{"n_experts": 64, "router_score": "softmax", "balance_loss": 0.00232, "router_z_loss": 0.001, "norm": "rmsnorm", "learning_rate": 0.00128, "beta2": 0.95, "max_seq_len": 2048, "dataset": "wikipedia_en"}
Below are experts of layer 2 (counted from 0) of a mixture-of-experts language model. Rows are named router (the router's row for the expert), down (a neuron's output weights, with its number) and show model dimensions 0-191. Each number is 128 + 32 x the weight over its row's rms, rounded and kept within 0 to 255. Numbers have three digits each.
After each expert's rows: "comes before" lists some tokens at least twice as common just after its tokens as in all text. This comes from a sample of Wikipedia text that the model never trained on. Tokens count by the router's weight.

# expert 62
router:136145094107151054100119105158099255183076159102161156138098119138145160133107152108104144190149133098156097151156119168118152149130165115109150145197134146133158113070066126090122154114092120144115154108110161070158132192138064103143097095113142121148150079095122112113109061186125168078139128102127138159158174144102127183123126088145110082123130164158192115137144096111177102131126110087121149106158101138117157171112160096158153097110145166106123114215103177105186142138059136132141147060108127129120124158152152140083189153100123143058148144157141134102147098141098155106
down0:180160113101153073132103157089150164106090128111149091106140162090072122156179087088146079131145131098164108116090114090151091181152147150084205121128120149116181176104143102114097129140155144197097157139142156145086151198187159106103214122177136155122140150117142158108100112093111066148176090115088127092116051110127111115060131089157088153089149152162144099155174115147164162105130097155073128088115095111172123177161110080160095116117167119101140091061117127114120144097117086163085120126138120174154156147092118106149117161132132162114053097104098085124087151074134102164
down1:164106123152143154127134141092129145104110138163116102107117166141142123135114133078160135134110073154110133163133071157152118091076164134115117177081172109163075164106106094116081113098122141121106151151126171136073117164111130182110179092171158136127111118128100116156158068134129148129109077111202172116046154172124068169151100058080071081128100137104139184108143155184092117090231109134122124112149201156172101132128095111105195172148103116109135095108115161168143133087116125146083125153141231079147152137156115174185116116115084092141174129092111125147136132138123111077
down2:126097098096187119160082108077158102077078113143142056108079150138151123166059154134137163106139132105133122098137152177199151099172192150114086120118151099128095163177124130147185145153120163131163103107128158088135103138117115156178155164167118128178068096116151121141147128171115160141153160127127166110166139144209154114160108133173089137131106122121101188130107190103146127150100122165114145166188062074194123101072114127172135095071094118074174094135103086088170115132149142137100116122142108128189146095086078090203155130142094157124130069158129121124135130178127176104
comes before: ",", " (", " of", "\"", " and", ":"

# expert 61
router:089183146121132113081100083134110205192105221111152110141092120109094137191139154107095136162091122121136136181136135111075176148177168092153155105167119142122172096063135169132133151112113095119127166096116144091121149154170107077097112125124132119146179129108051154104164084129112123097059141110156138140154161136126163193108141102215121114062146165151126100158143143153168128111133032119126131154126100123147131124111203129146050109078132129142149119186141133137141090111119133090125147084156050160106116226145134128078100139122149173125118110138133159134121118095126129102
down0:129123144147143132131096132097104137136134126166108138106108179110149111124120131123117159149122106103122165132137108151178142130113115140112138120132137163143140148090130126133115194128124121167104120167111117108165105091149150133064140140089131103117099170134050145124143134081064109118086140150130112175087069106172102178118098122165136097127105097121122132154041113194178193055101107161214092178213179168102155073147113135138154143132135107069160083129161075099157071062129091065177119091142120114168222151106130164155138120179062096108127134104180093173094101096126127148
down1:126162070133160144122106100102094147137100141173183195117163114187111052156193138130103121142136114144079127090127117112141150102108061153065138116047152135110124118082128141157095136153123165103157154125079056139155091125125127136102147117164123122100102116121150147151132133077168141135124087117113131117165106113114110168143167146091144155104117091147053121155068079136138140131190139096073101102149206176147139144175051135216111101114123155136106052121135086096124107134129099081118154125185157117154120091129144100125195109094141051153095077078117148110096108153134128177
down2:064114170103134107115153159110169114110103110140107156148198134209114074112136115102105139171164137106043098138078110159127139090132104145130114133129133122117130100174118123074110130150177138083179123149157132106122170118173141170164099152126181157132086167137216111165088122163121139093172100117175136096161155128100132057205141112131172134127143174141176165136099111081099077165157185195089164086119118168148134175137127140135130110112126126128165129171110179125138162141137167145132111186105140109212119116138211109130072133104095134147117089132071119115131193127155070113
comes before: " |", ".", ")", "%", "–", "°"

# expert 16
router:113132101094130074088206087153102136204087147080129180132105078083079098147142163162078137161122180105143092159151148154093180139140132096159169163189083118141179097142098149123121139140087133098102171097096131109161176138130107073133101103086162126154148099063124118104086109167076136103114146107134162130150166158136161162139162115143151095104156164176136120166115083143146080158144121082160176144193109110148130185134178090123132112090157180154129155170099163138158122151052096106152139041094110139114098170156121103083119156085137147134141145182162149099121096078120097086
down0:109112101105118139154118105140104088164156138128173097118068143123114192151141101065155074110121184070134160122144065107120099011155125163168172159130127123131148126152129138148138068121139164156070146097121096154137088071151147130144133143126144069157156125128128135137113131113080173135105076129130155156091092145151115138041069156107136114137134119175128131133081113103148141097105089099067108133142133091085091086102131150078098060126120080126104135095116078101131074087111085139092107187140165143068141178125075109173141145161163122090157082140196137090117171072092100123
down1:159093216174152139226170180106140101083095141167176095151115179105142155122141112120114183130135091128096127118134155160071136180161138088096146122122122162140115173154109145148104152125149117167150128135122158132180138150136152203113140108142130139148144155121190130197171077131098152158089119127136122066109180120101147154123190180132109163117126112134188151114188165164132111140142115187154148167133131120154147171088173073132108151149151106126173097091164090145187110081084106087131151132160191110146095129127217109173107100096126171145077173134087130165159124119147164097
down2:125138131087137088097145099136088107101103093115115133141124142136151155096132100167075146119139144161068112089073108117147108139117133131196160110090094118140096238089097082113159129157082093124106078125122159192175164169103121096082131133153164176135058150142132128096147143150153119087087132111083127168119156153147114150153148114137140165109155143127132116210111142134174132126127128172135123195142110176059103136119184096108133122098147143065105141160124131113093084078102114112172149135127135132191104143198185218185089175169114087172124139183106131097114142110096198103
comes before: " the", " a", " by", " his", " their", " its"

# expert 38
router:112154094125158102118150120166107201150093161146129115144124080131093150159131128091138141158122140091147120156138102178075197153110176141177149126212113140158183097087085145132114149129128104119124185122084168051136132138147105094117114117107131083171144086128125202133124063124087151095118133081182149165147123085143185181104124044161097113094123139143127099146187104126163072112160081125120170072163107160173142153119133123127097129155145180118178127133094148131143153102117165147154143099108119129084110171166192110074127145106153115108143181189179198082141109120076147084
down1:117137067146160148105124143141099121067124133128106095161114138157089109109129126102168145161108193113143206119159154107104165174132120172162118141124116143068139131118119089144063105103109145164189121136141195176137085084079128099141142052111142109156128101148141107147101072089146149160135101108137115168111055133193178161092086181051096096210118138133142140133133127123131128149129151115129104132169205091082123095155099107132138141207101160074153089147192118147146162088105111172102142115107153149133146098117105150211136122122185134152136061124155098134066118089110104115
down2:115131128143142110110120116155132152160055135169162134159128131173103140122135144160128122114164207068118118161125183099113134084189133151174123114123129101092060123185131105088127089194123153120152114165126198110160066128131176190130192111112158105154155183140158123126188157113107111109128149120091132116175096161112150086159132209121079144097084118120068122151153152121084177150167071167131145060122118159151117111149136100096133094144090139103117146146118169150169180126165084172109133112152083156131127053070129129168111100147164153159063140124110141187093176094124088171
down3:155136078126141177137148114117082104074128173102100064144140076125130126165147128128132142110061137111126201110161122062143112101122156138106117146160057126116195203099143112152189104120158115192145075149093146142103101116141158094226100106108148076146122162144127133166105107200174122107160129105164110162100134120146153098148127100097127110163120156185115147141161078108124133162132150162072161138126126068099155124066126159187150071156135145104169110107152135125076163120143188161095165113102085111151085094127124121157179164177121214114125136150152157124130097104158081154
comes before: ",", ".", " of", " and", " in", " was"

# expert 22
router:147171141126131107078109045149123157183060180121137117089108132102112101204126187106082144157094148138141125149178139175103154153152163097151168140190089195106150086100051184117110133110076095141084172133077129105165145111177105099101125115111120117175188077083110113087141126151124157092135136086111135127113159108146186187147155124166155089097142143159174114154143100146162118095147103096141161132146101116152103127129244083141140075147128147111145151146113133124144124152132130122122161133139065165112140169126146154043059147126110148110162132151192094123130134128084141133
down0:099111086154092096124142125066149110125127117170146096112133170089098102110153114125148142059095134130098164119123098132150152105171169149094152150094127128115090070112073116135077140114159125113117126107133113089083113155129122076110172063164104142140102170139148155181157182136106196157172113166128162071092106147135137166090104068140106169156067087097095136105111136116113142149130092105129092123127115072180085155176152173095082119124156182176108166090105142165044135140110059119090128115091105123127182085131133112129095125221092127166131099114045182088137109107179135162
down1:123110135112079169119159145126137170109141140190128139140101126133165136113154172111158121121144108146163065048088165145143098158148135152128160094182125175090143148116159191121112090170142174127136124167151179125116169131155160163119141129203096110080127178136119097166119162137137090137134129117118164117127090121112083120152160169102077106117160124076093114081090179145138183160147128144144080113124077191198070087154083094125088145187073089167110079105061136125198161124163145184143103096155118087129167104084131128113114095118104157113156154059101111109128169210113151159
down2:147085107157151126124124181122110187191168118167204098161109162134106128143108144137135162049166111101115153163142097092160169106129165185094088115134139136149117115049141134152127089103137162096142117200080155167131182168133200076120203146148095130133140146110116136140114164089104085130114093134097153156132103093131109104147081150132119154132169099138158107131088202147066106168123168123141076161055156083106130105176138084172074145131085084167119129104141090125155139132184098166149147120138110091100137070100124122161124099141149126098068133143150074144096156073132084177
comes before: " |", "–", ")", ",", ".", "),"

# expert 56
router:087152119129155106076186135126141156156132157106132184115120131121036143169105125136116142201105152121161114150162137158096180135159170128137151177165100140133158053139118173120117197161104047111047129114077106067190145138103081100095105100089168113136141090068095150113127092160108146093130139088158134156146165112074152151169158115130145090117157136159146102141129107112125076137170102081121141122149072138129130153126133076142059125113191195147140149143105159104128169139055104091133125093110110128090096178149139125100138147082171162083126131151149140080175117081096144080
down0:086115121095146154177130121048131072120121105153097135156117127149126129174172147155119105160139140107153059080128154130140125108148094152134126102055049093091141083103181140173088153139105145097129108121096113103142189073091159111174113110151130166143163136142142125157097190148104093128180129120082149152152127107144188120172095113104115113125086089163112124131096165090111143153098134080153141139154139198104119108106127193107138076135141102078206143103178172126186090151175126167138116088131091143148109122098167203141137084149180105102108060092147169057126197137112139135
down1:145116158184116126118087096109097131128086098157125134156148167141093098154085151223158180130130113081138096205105132147120060103056144102049078085144183156101197208134059144135043110145200126141152131172150144116141127084154145113145178157186122136113088133179130169155159146143115108129126108111187149100110154052106113120076138168101119152137143105157173140162134115118102174147132150170082090120118147141095134156136115134051150168100094154137131157115143127140123140113148133131124166162147166045131093082172106099173122144108124135121163105100135165121127117108137143145
down2:218175158136121186167138174107187131094162128110152106164143123140146093127153121156104113184138175140122139113138111133173107052114140149070101073172114145193096115133117145163120128129081111157096127138195112176099105099100143120083143130125172114154099094079107114113173151153060123101173147096113108166105147120088085160196151175130126113092118148115136159119107097214151152082154138122116083167137090167106068145093147055151135186141130131131145211106182124130095178107156132136167102093148168096165180116161114137089152118125099097125106092102156083083143139142113153083
comes before: " in", " that", " to", " the", " of", " by"

# expert 39
router:124142073127077075103129087141138143174097121087172125084152100072126133169103165075059105137129121133148118177129136134125177153147098087166156126179110174128198101110086134142130144117127105123128193114079134137200165160179118079088106126106160113166139120109133135111106114128105171076128155094170122140110162132102152201117140111154153080113153126174155061170195117107149141097175108131130156135166085124114112159116216082144126075085149158135152119195138163147168132176089098123162147110136088141127148189151147131057103116096144125077128129107215072106174127119132123092
down1:079167123153124098155112099109166134093110106102119160123151090103121116127114157146121147078148132153133116134041164167155157166137166151176063175107137095175107113139103133118108120118144153126170121173105126142172116100129102148136118100085117116185106177153119139119166090138160127120172095096118167177074139063054133127086190141131107092145145176069144083163098104125129158128063171157147103190132102154124118101155114140149108114211102138140116174165170102075148133107122183154117149063169123124047067092177153157124065147157037094129145145114093147097139132081140147159
down2:147103119085197115152119157148074183148101115150107112181123106156081068172089134169046096198133138090070108130158144124104100084083137089113094164096134093065051147122080060135178128158127152105069094133166127156143158174120118171125170141097043140144115102122123120152140118134184105126141130161113121152135119126105101107180114119100178154124119066098092148087123128159173075102148144125162116121126095088077102114120103122205136145153115123134169128134149066058155108118101125125090140134151073109090108140101097098144160074120171158099079107188128093110143122110096136132
down3:064086095078087150180173133139135100143110119185136117151127133121127142134122093181169155114109074147114147085104144147136066110117159159139135135166173094181111133174112075083149180159112120087100118076165116116087166136124145162142113140145074102148159148100094163229087136124090072151113072105108157149166122071183163073113106100107113040142133117120103167111074169135099103179076129126143159149161161154215120144127118169162096171123140136120126095126140124136097126122210130166172129159131102134100130124179147098120117129159170087111217134094134117142136098114158142166
comes before: "|", "\n", "==", "The", " he", "==="

# expert 25
router:152147168136113132056111056146101167162072137140148134103141139076119092201091195109093122168060125143160160185151108161102163156148130101127176119208098211114140104063090144132110132149102134134111178120123164088199154162142128120114100127101141147179145081098113135075074118148099127091127136121157129131111128139127179189132173095155156100083149132150182114151131061157135140074169089091144147115175107106134121161142190102130131105156108161100168142157140121103186131149158144101133148094129107147091128168139140125045107136131105150139146123169211083103131097143083160144
down0:163066087145142131107128145124093103102105128152058142158196106105123131147154142134136171157124134069098128120150109143136095126080184117165068154147172122088159123144137080054156136165174104102081168106147142158133155172141163111150178089211173152133163138082143178150123111132152160156116148090126158149101130153113135074122160151124134104107091092116153111171123095097122150159146158129170133104150128109097134187144136093160152161156026154163161172170117139139045170135148134076146111157130178095133134105195146126088132144117160174093077155118063139059167069135088119144
down1:104150114111112093161065119083155055155117094124129106161054177097111113151135165162178107154121178106138140120111124083121093161171060110147124154118204089099146140179145102148167106174184117099119123175157099152131127112162135173099100151156049093136139096157176134140159078141134091167147150146139086088088125138139135070095105138122142109120140104139070191076149129135121116110094113136114142175121107147125034103129177168107141128135116145098132153134088107091146127088164124198078111130170093144136126103102047108144109113161195111120164136129196132171162073093178102139
down2:173162096095171114166105144146139126133108130141097142164177110165085143155106171161168109184097149081068122090085115148122136127174121167109157167144122064144162136118155169160170103152155143156117176163136024175115136158109100191098181142177123118104127107156130143124124084180156089115116126146158165131134054144118160114104174189129116110114107131171106092161084141142115109119152148115075133160088138186141161181187093174099135095132117166161130144140108102099182146157123149156115122188166148089074115107156068139161156064095186155080128133185164180109151138083118151135
comes before: " |", ".", ",", "–", ";", "°"

# expert 54
router:079196089087168102089115106128135190153115178150181156115122109162131181194082154157112156165099149111125074151196148134079164146168117060138127130184136152107127127080149113090118158108113111146129162112102115101138137120126112116143155132081160143160143122116103188071079082134090143095108135102151142121139160105103140166097139106158144140087130142161137115150159092074176069122147031110104165059134055111124152155138166131179162084094167156161123109201098147128169178143123159026159104124139097129103124166163113120091126142112164176078163119126155157152137108138150130133
down0:173133110125191136092051129086173146132125166170141138105154172184106082171130096128107143155149130141129179100195134108140113140024067096130095092129185122114131135119106139089125150077125131177162170121130147129090076090129124099073179111113149134157087106154163120136130142104110145149159173131128130113130097106127146143093153133132189132142070159111124179160124081105108136154152167169150101073142120085148137108065112174168112167207138130166118123193139160109097133104169063177178115148187140143176139091101110124182121137141074089120127146103094125157151126120101038158
down1:126169099156134108124125158077118138087134132145131158210104113109154177172090159111118082164137221163113173134070155144092131126144143114093143182120136109157174146095126105180120088090137085166120169168080150124129149144203146101112177127122105171092163160086127159151179153132128136148058114121124143145163152163168125134133161132133068083143164099156149106172085123187123175120188141194062087103080134135118157109117129047159163098132081101157121166118148065116167131105120132101107159209165158119077096083138081077157112186132133139135108115131123103153150138119124156150
down2:114131177105061132186130118143112130093109178155167125128126131127136141078126153149110122139173157185146166153100129175145167109143162143092120179106112142168134097118118177122142150119136158148120160062088157127130186086137138139183087107093104149066155152105087176122139148113079134151107157131119101090117179078144078099112129148052168093115152110058149109171058128103126141035142151157139128116174102068116072120084129147111130087110117085110135093154140123137151070082173126139133147129157182074160167156145155056103175208105125161127128137145104135176067122083159128172
comes before: " |", "'s", " in", " League", " round", " ("

# expert 51
router:105146093116134124115133135129129147137127138095150154130145098072139140159161144105120131170098162126123083115233152115098142123153181109153141121135058156156167127092083150086090136098136096133136180106049167118148147180145108120166123123129165127161208102090103105074144121169060128038080119092192124123124140107124203152091136092141185077125155148146202105111174102105137100104185065135121117107113081144141106127134224117114135088136158168111142121163097147118163141176136156115167133090123128132105092151152150117072100171111121154122129142148231110125165120121112135098
down0:120140146123175167165096142099089078113110087138105113121117081113065111185089072100151105097139061054070087177154091147139176144158091112063121151179161170100139178110114186112096127110132152215107141159143085096137152149134129164145124098167085101111096175137241097167091116129103168155167135142148120125130173124102127060107108109135109110170177072081156150105160104100086103128144107126149137113110185116094110126134162121156084138165205109106117142195122136101129130089084085140136104096142128104087144115094092106136108078112128114121167129132151174128099091135105108125
down1:119148139125157141136116123066131153170136118171168120110188127103119104136170141136140185170098153114162119130084096133119196113089109127138092085129096157132127125142107140096098194103187110044100129116107166081091117126169136171111086153019134133106100118100095129119131170166146116089156135129137097101127138157134146133113126113086060103104186142187137089146169119138155097179125213100062094158135117075114115102120094096176120138114085167117168141125152142145161114128099142153200079151086072197113065130137086133079139128076152104141090119138133165117061101143075148149
down2:113129079127113155096158166129171160133122098124141119132111137179139161139153173096208073092100077119127140079115105114167083126129082173098102113099097118120156058078109113122138219196142141112147115103171121116179130099171128116147134107132150135154073115184192131066167136163114051094132144072125115164134118095129169184105159100087144131143059144168087150143094086134200144159166098132129113116129145118109153151114161202162114098137080192142140120157128144160138147104152136074137169175126162146141132163145156147174105076103154147159088144147144121049092122155120091092
comes before: ":", " |", ")", "==", " •", "==="

# expert 3
router:153136089084193104081156131160106197163099202095138181126114091131092178224139136148107181153083178078135133140155157109110162154150197115136152182162110134157161084125074177117140145142139111133101201106100148091143152171161072088115093097115163165144139078079107157137108115139147148064153120095130151150122116102096144171113144065155099085105133143158117108149145113138125109111129122126102154093150090163163144149143145121167117097094154177101158124129106189139119162175060124071137161116118104149078131161160172122112135129088135160078123146180182163069130116125100149072
down0:097221111091093130144160155160158136129159158112161162135132131116151181115170140119141104096203115154176058146116109056151115165164147149158132109139146128152110082154217157150181114130111095099050191080125124063162096073165170151100195103098168132101144110099073147159125194123161155108063166159127097110117100125144098173155093115104101124094081080114075188173106146102090159110115091101198129120157160142132122135145155098164144173110110068128130133165163135151116154121114096141123097157111116181093112114139146133095124058137135117112117124155122092142111100113115098142
down1:158126159163145186192119093071173142098082093144105069137116130103119107117102078125138104192145097094122110120106116129072105195143114156107142127126153185091092115099125106160168128116114137118107087184140142106049079168136146108130151081142105104085134089137139080153111065098091170215106150137112133161160096157139109185176143142190075171120159210119195128113158121187103111102092197170115142132143137148089109120099138123138159117152153136079141196121164128118099121099081080084149158156154202099118107137137095128096104140100109094171096133150147135100117163140136085125
down2:122123120101114139104123061074082169149106138153125126118157123117170122083115137133107185118145144129162120107130149108140092077075132120051159136102139172124077191141157083178142144093100133133196091131154176111140116180066122174109085143118142172087121131114142132100146087117115097161117155167148093145112139187110091138174105161137163117124158173146096087103122133144103090157109107084080090188170195174119140122112181143144151154090069133156129085178150117080134148110126114157111150126140175178175159092149113092167130193161096089087136090114083131214077119165135207103
comes before: " of", ",", ".", " and", " in", " is"

# expert 13
router:150119141133106084066126063137121164136066122141140111140127101074140081173109161110063077156112113103139144164184134127096155180132136113184149177164109198151146082112079198081164105153093086116058144141096173090147157173150110127135144103069121167160195112107126150096132073128095148095141136078155173130113138113082130173126151128143146142100102150130161081145133097112186125081149101102134175111165094179122136141121207111185131093160125121130161161201140132153143119182090142057153143101129100122099132177148129122085099118098152192118163136163192144119103111110128150142
down1:117125111179112171103138187084154118147164134107129135123106116124141122143103183160175194168137151111068172163057147158104087095122098129093115145118173081125122142180163101131170163100094082142160206104122174131082179149117189096132126092206080115108150127113154122180167111153123085126093131193143094092111144143134163101138143160133080160131108119158195123145141145073141119135129169157110084091140135121108128145194123113147120135066114198091103147157181148180129142070168170150153164119163137111144077095096103107120162144120128165054084138165127102101127157116060170139
down2:177133089220147169247148111105153181114131153142087110143147093148134210069130075123125104054145095150126171117118110133145123124132119121195143123101143114151085138108106181172129112133097160134102143127144156105156103110118139113169167165112099121109164164127126098148133185110162126155073116114127125079102092148089087160148121124141136129102126112101205129129147143107145135129107133153127134122120135122191142131132124164074164125160121078140127135129124109121089124105152093127139100145139116084111095116156091157255185122172110111189093144082114120153169104130132153097
down3:137129226179138113151106165164113090106062147187135048151137151111114087135085175105146142102093181113142162113136118057218133090125156165099103106121100131093103157188107110111147115107091170135105079135155152197149104166164117169141081117074141123121128144117155135132184121091117068090121078129153125170085110091111114108151153185115164125134124195154125124128075112110194112080068154114102170101087182170131165131099128137168109116096133101139184147129106088134162092135116147183099109103132108102145102092127114148151098095187080141093118133102145133123184140148115088164
comes before: "-", "|", "\n", " -", "==", "==="

# expert 12
router:120168131163114080075135053148078148167084154114179121132117107106121118193121204110066075140097135125166112145176148166129203154112181123134181138187103197158134096127075157101135142104127114113103184099107149110143160142146119119112122111128126107156143081107128135123136125172129137078146144087107161148106188124133192149117172094130164075098139137154191096177145081161145125094186102052154139105153127141148132134166221109117120097121128148116150155169135117149168143152160143137128156086116097138087129190175159135067082119105134139132188174147207106108112136131088148116
down1:149170162162146181117162105087155203117114157113155099109128137102123141132114138128171138201095148119138109084117161175120121170128120100141145031188130151121108166105167179167164097086093142101068137098142084135197127138075150158122137098136097066168109139168135094113096123116177111132147159108171090158130162160110150159112142153149086147158123095114142083160174111109089119098051062083093158166167126087152098142116126090163100183125144066121115157144116199161122127121141103179120144083141118107103126122118145069103163093139158052154183100076134154135102120077101162158
down2:139125131168204114128079136137102106109091131138137087143117168188121124117185110138153083146130129146118126078124085118149109121131162141162098076196092121109125157120143159141190053174115155133087221212135173141143060111122109196123152156131127130139115077124161146154072148154140150149164118113096107151121120106170102130147129108161108173090092145123182140065090102103122164081121163070099110151152194079124160199099131145061164131165073139176115139145125168108138107163181099137160091193188160149175134122151160105139132096148147151105130117132148089137121158097100111172
down3:185164150134148162084126147195130130132116118174150110113163144080161086178090150172110151148123175125092129129127197179165134109099084173133104087095082060165110170141104076164187166141110091181149134065158163148111122150112164098081180112134106125097127165173168124085117147123157091115099131137167106101114134094120120106127088097111130170109157134085166103155119132125098091107146145141120197159136103138171081129180104151136197122170148141089117151084131106116118117100231099159164091109154152171135112098187127048189102155156098124105151102175153099117176105145113161141
comes before: "|", "\n", "-", " ", " —;", " The"

# expert 58
router:094155132116169135100112125136134221167096157090179164075123097137171126177118152114088084168092174103157116149154190162111137135141138103160196210167142114159157065079089136119130164125100118153079195116118144111134130131148085133136142123065167112151176097069096148131122048145131106117154133092210129184171161120083149159128136124153141072087177124169129139136171080102145099124172117104126164082152093110123117147148151109153119096108145168132112166190107183152134206141135185099162140113155117115089081183146140133098100124140146122073149157167130159138154138117108138143
down0:101112135164114130141114165112106104061176183113101079092113143081164110128127118090165129126116130134138216098093160156126178121122177126132165123104112080180078128149151114127095109136143133142123184094126176086158128163109152150202149155142122189128143106108127166114148072134125087149104134075119082100148072115174089131113144176096103131135154137101149108153143127135189125108100122128134138125145156142093096099181156162077137121110120111154158179124190138131102140048126140086086089224163188167084098144101119034149068122085115139161151127082201112147173125092112106148
down1:176100091114179154146114166078175130097111131104141089194189157096050089146082133138142117166160095149130124127103089155101102161100133087134139103183131186173153141080141148102145103130146094083105106120176084144040086061197104135140125105127089082170151200129138098116123126150104082074156131091095062187144109140124163084106114155141122120123113096164157134113118057147141113177164171146085118172114130111101101159101110137114171128162142105120111145140157064132090145158138085165162186150139147067125092150095139135126151164111107120169138088160094109149057145096111139102
down2:131117144080130146124128172123079155099114139141139118148157146134103122198123116115160130113133143090112135093104130163147090088081147072116145163056098195128130161196124083121113137173168117103100088153089165137154110110201147157175103089191112129096161196169138120138173120112158090166153080142123142135083106069128085153147139154090053131062153140109174125128117161072093198119147102157130128127205114155106135104125143144122082089176120100072084116141148141109119173096142151151169118166135175134113087105164086087121098142126166123137108182084080125153104051122191167151
comes before: " of", ",", " and", "'s", " (", " in"

# expert 24
router:123178082123158121099127120106137144143111188094146149155134121093079156179108156173103153192129163082145067147176134170114163138114125126157167173137093121145153083141107221108135135151075088108073163115020108105168185138128069076136136120075162125145190086077115189101121082161086152119134170087153177136140159127098132146111157129113165083079158136166165098129118102108116089125138082092165130114150076129135102147114152079148062099082165159122128140155104150114158164151082125097138141071106118138100101178159151081083142129102161139088140149145170130088136130095105150106
down1:141141157113112109149093154150047135108101115073044157132111089114149109124112126160099147106111138155177105118099099092150145163164137168114135063094158176108150078126174148113162074123148086151117122101142098176165135116147117184123077149098126170208155122090153128114082187100172075161147146154167084088140110133130124111087130104084132114130118104132153118132109093130095073122087089116118146097155159135114115108140112153091103097134087084152160134121117177043161034136124128124166106040104142139136142158103158087154085057190119126118113051123126155058127130144097092129
down2:175122088146167148146137137157100105091042140157081071142139140091109117136128116195172116123191168163056118193115091134105121124114156107106129068150159166143152088174145116163156117188126175175112074136138068126089162130093140080121125175136158116070119172137167128173130106135115142187137112111158124080123159126172159075129127163115120096050104124112155155146118074123094116089143088153150149191119152097174166109124102137139167142110096131127148135087116176099115115117138204157109145088187198160118110112171128088156078113146090145147175115150083152101154128136098145056
down3:173110123160170112143120117089121069097116148143142121109134123162090122124065071138072193127140205075108119076182119117137107150120153091114080140105147150163121086171118129080164098117171115118136104164140094133171182115144141190155049151118186132132111147099136152115118127147161126138081125141138113159133139129147124143158096228113140131135137136161125145151107059113096137189134124105110152173093146113137201159113108091161186125094121118033058111098119194085125138172123175129093085146145151112099147126116107056160119198165162077132140131168130137126131137088166095161
comes before: " to", " by", " in", " the", " for", " of"

# expert 30
router:097143081103115066092162087136084156156109127092147151114126107045154129203107160110101075142154145113140138154231149146120142134109127142126150128137089183132161096101097144077121122149116112145156159133073123094147151150116099103142099078120112094162201097136125128085161127150062119066136147126183129128140200115146127137090136116136192066146169158197194076150178096145169104130156080111160101061114131091139141147140207090166128100139145159090164137176097165103142175150121136114121117108133093136101089165144116117084114154049156130129157141129183091115153109127117158124
down0:149102181179125130106122165127118090154166114130083141123113182166226102148198140149130109125110094123128175100153060134146065076150152153146126098113131127112116136072151113118128130139108151102212164100085128129137115182163167106143112161164084167122137127109157148129123108122140136113135118152145138084161117088128126078076132196110144191149152174133157144191079185154189140106172123140099114144084141151099191079082145139078117113126120084180044147088140123161120114125107158150102093080068063149173120110111127189173096143093094122082132163149139131086090099156131142120
down1:110107107151101164103056132146163136158191109120077127097151146126110133120070130092107186088191130140171159187189091114112134103080104112130124134113084126119116166122060107147160142065113097140112128165162118143155032172141094149132045096162128119167121118138139161113137126176127182200091157081167125088156157181132122132122130091085113195136142154149139093081155130090122139117094159145160100180110091083101125109128111133125161075175114125148157182098119086084118096171129114182073157101088110149106076122115146109080132138159106132129162095078122116078147168103081143171
down2:181216155103047122132098167085143099123130135161135161119117083088155107187133067054185093118190166135160152144125160143161064090121131119136126085149112081167113135095112142120132121085143141158133174093155052082150128066120138160165116068142090143122087121102126151152125084100135142148176146113097141165147141164141104143106143138133080120127166131075091119156118078121131119191134141162100124126107123150141150092175111142151078064132154148182174087194133156117144163091157150076117130106115138151160037170153141182054104151145155131109089138153102150124139130105141088158
comes before: "\n", ":", " ", " 0", " 1", " 2"

# expert 43
router:159130108140086053087124058165126135145065123104167125130141130113094130149108162091069083195141140131177155175149136140083159168132099103151179154160120140155128090093101157125145100105125112127092148140116154099194143165145132126104116122081150128156145071130106111098104101109120125063147138088165128145142126110111134192102148117150120071114132139144154042190166082137150119105174118088125146135188079121123153147162197099194119107154102159132149157172111138147170136151077138128179163114154074153118128204162194071065115128073132158102165139133207124107125100095080138130
down0:177123139137122141114127068144177119099140147113100109148115128114088159074144156107230025067137129110120117141097088121178125147115134178089151076123153126122115153105111168126183119131178119118095111133123160127072093171078104185151158127096139085165174120096172148110114155151129149142110127109220108143124177065086126170141122138139156092103110070140130135099163124144146110098147153170141132113148169085129139176137114170065184109140114117165132159119132167129070132181121107105144133083114140189127080093162169057131161149156038152145121106158115061098127142142114124174
down1:137158119186128122108057142104155093070126076177137151116123173045123112204160146108121164181107107133099188105039149148115143099111070076116165091040130150117161142165186124125134185074181077124110099177162133185136091139162129079099111166137141122139155093124146080123146138122143180164083129112118127125088075093122134089066160168097100187135122118100139109134134128097095113109123127105167160134151119079143146151139097109132085109137141112108172084103146121153118153130155170147112084123105132124089095097089125053207143122104156154122153125134086184178134116116142143143
down2:127138137128096171200152182098091096118180150169096150152150085097155193130125133085116084132116131153203079090097107076137108077111137091144174116081111165197110166096091133111122164129086100112140093159107209066113117195149168086064080157105121121128139151121166111159103170124119139121106130149115137122156134176120120115096165158124164147142120111134137094141164089111203132104076099114085162094156150106095086181138121091109138143151124148118158082068162084117112089178151110173110135138137146079159081099129127104098044084164096139126147092105133097117167185094114090129
comes before: "\n", " The", " He", " In", " and", " It"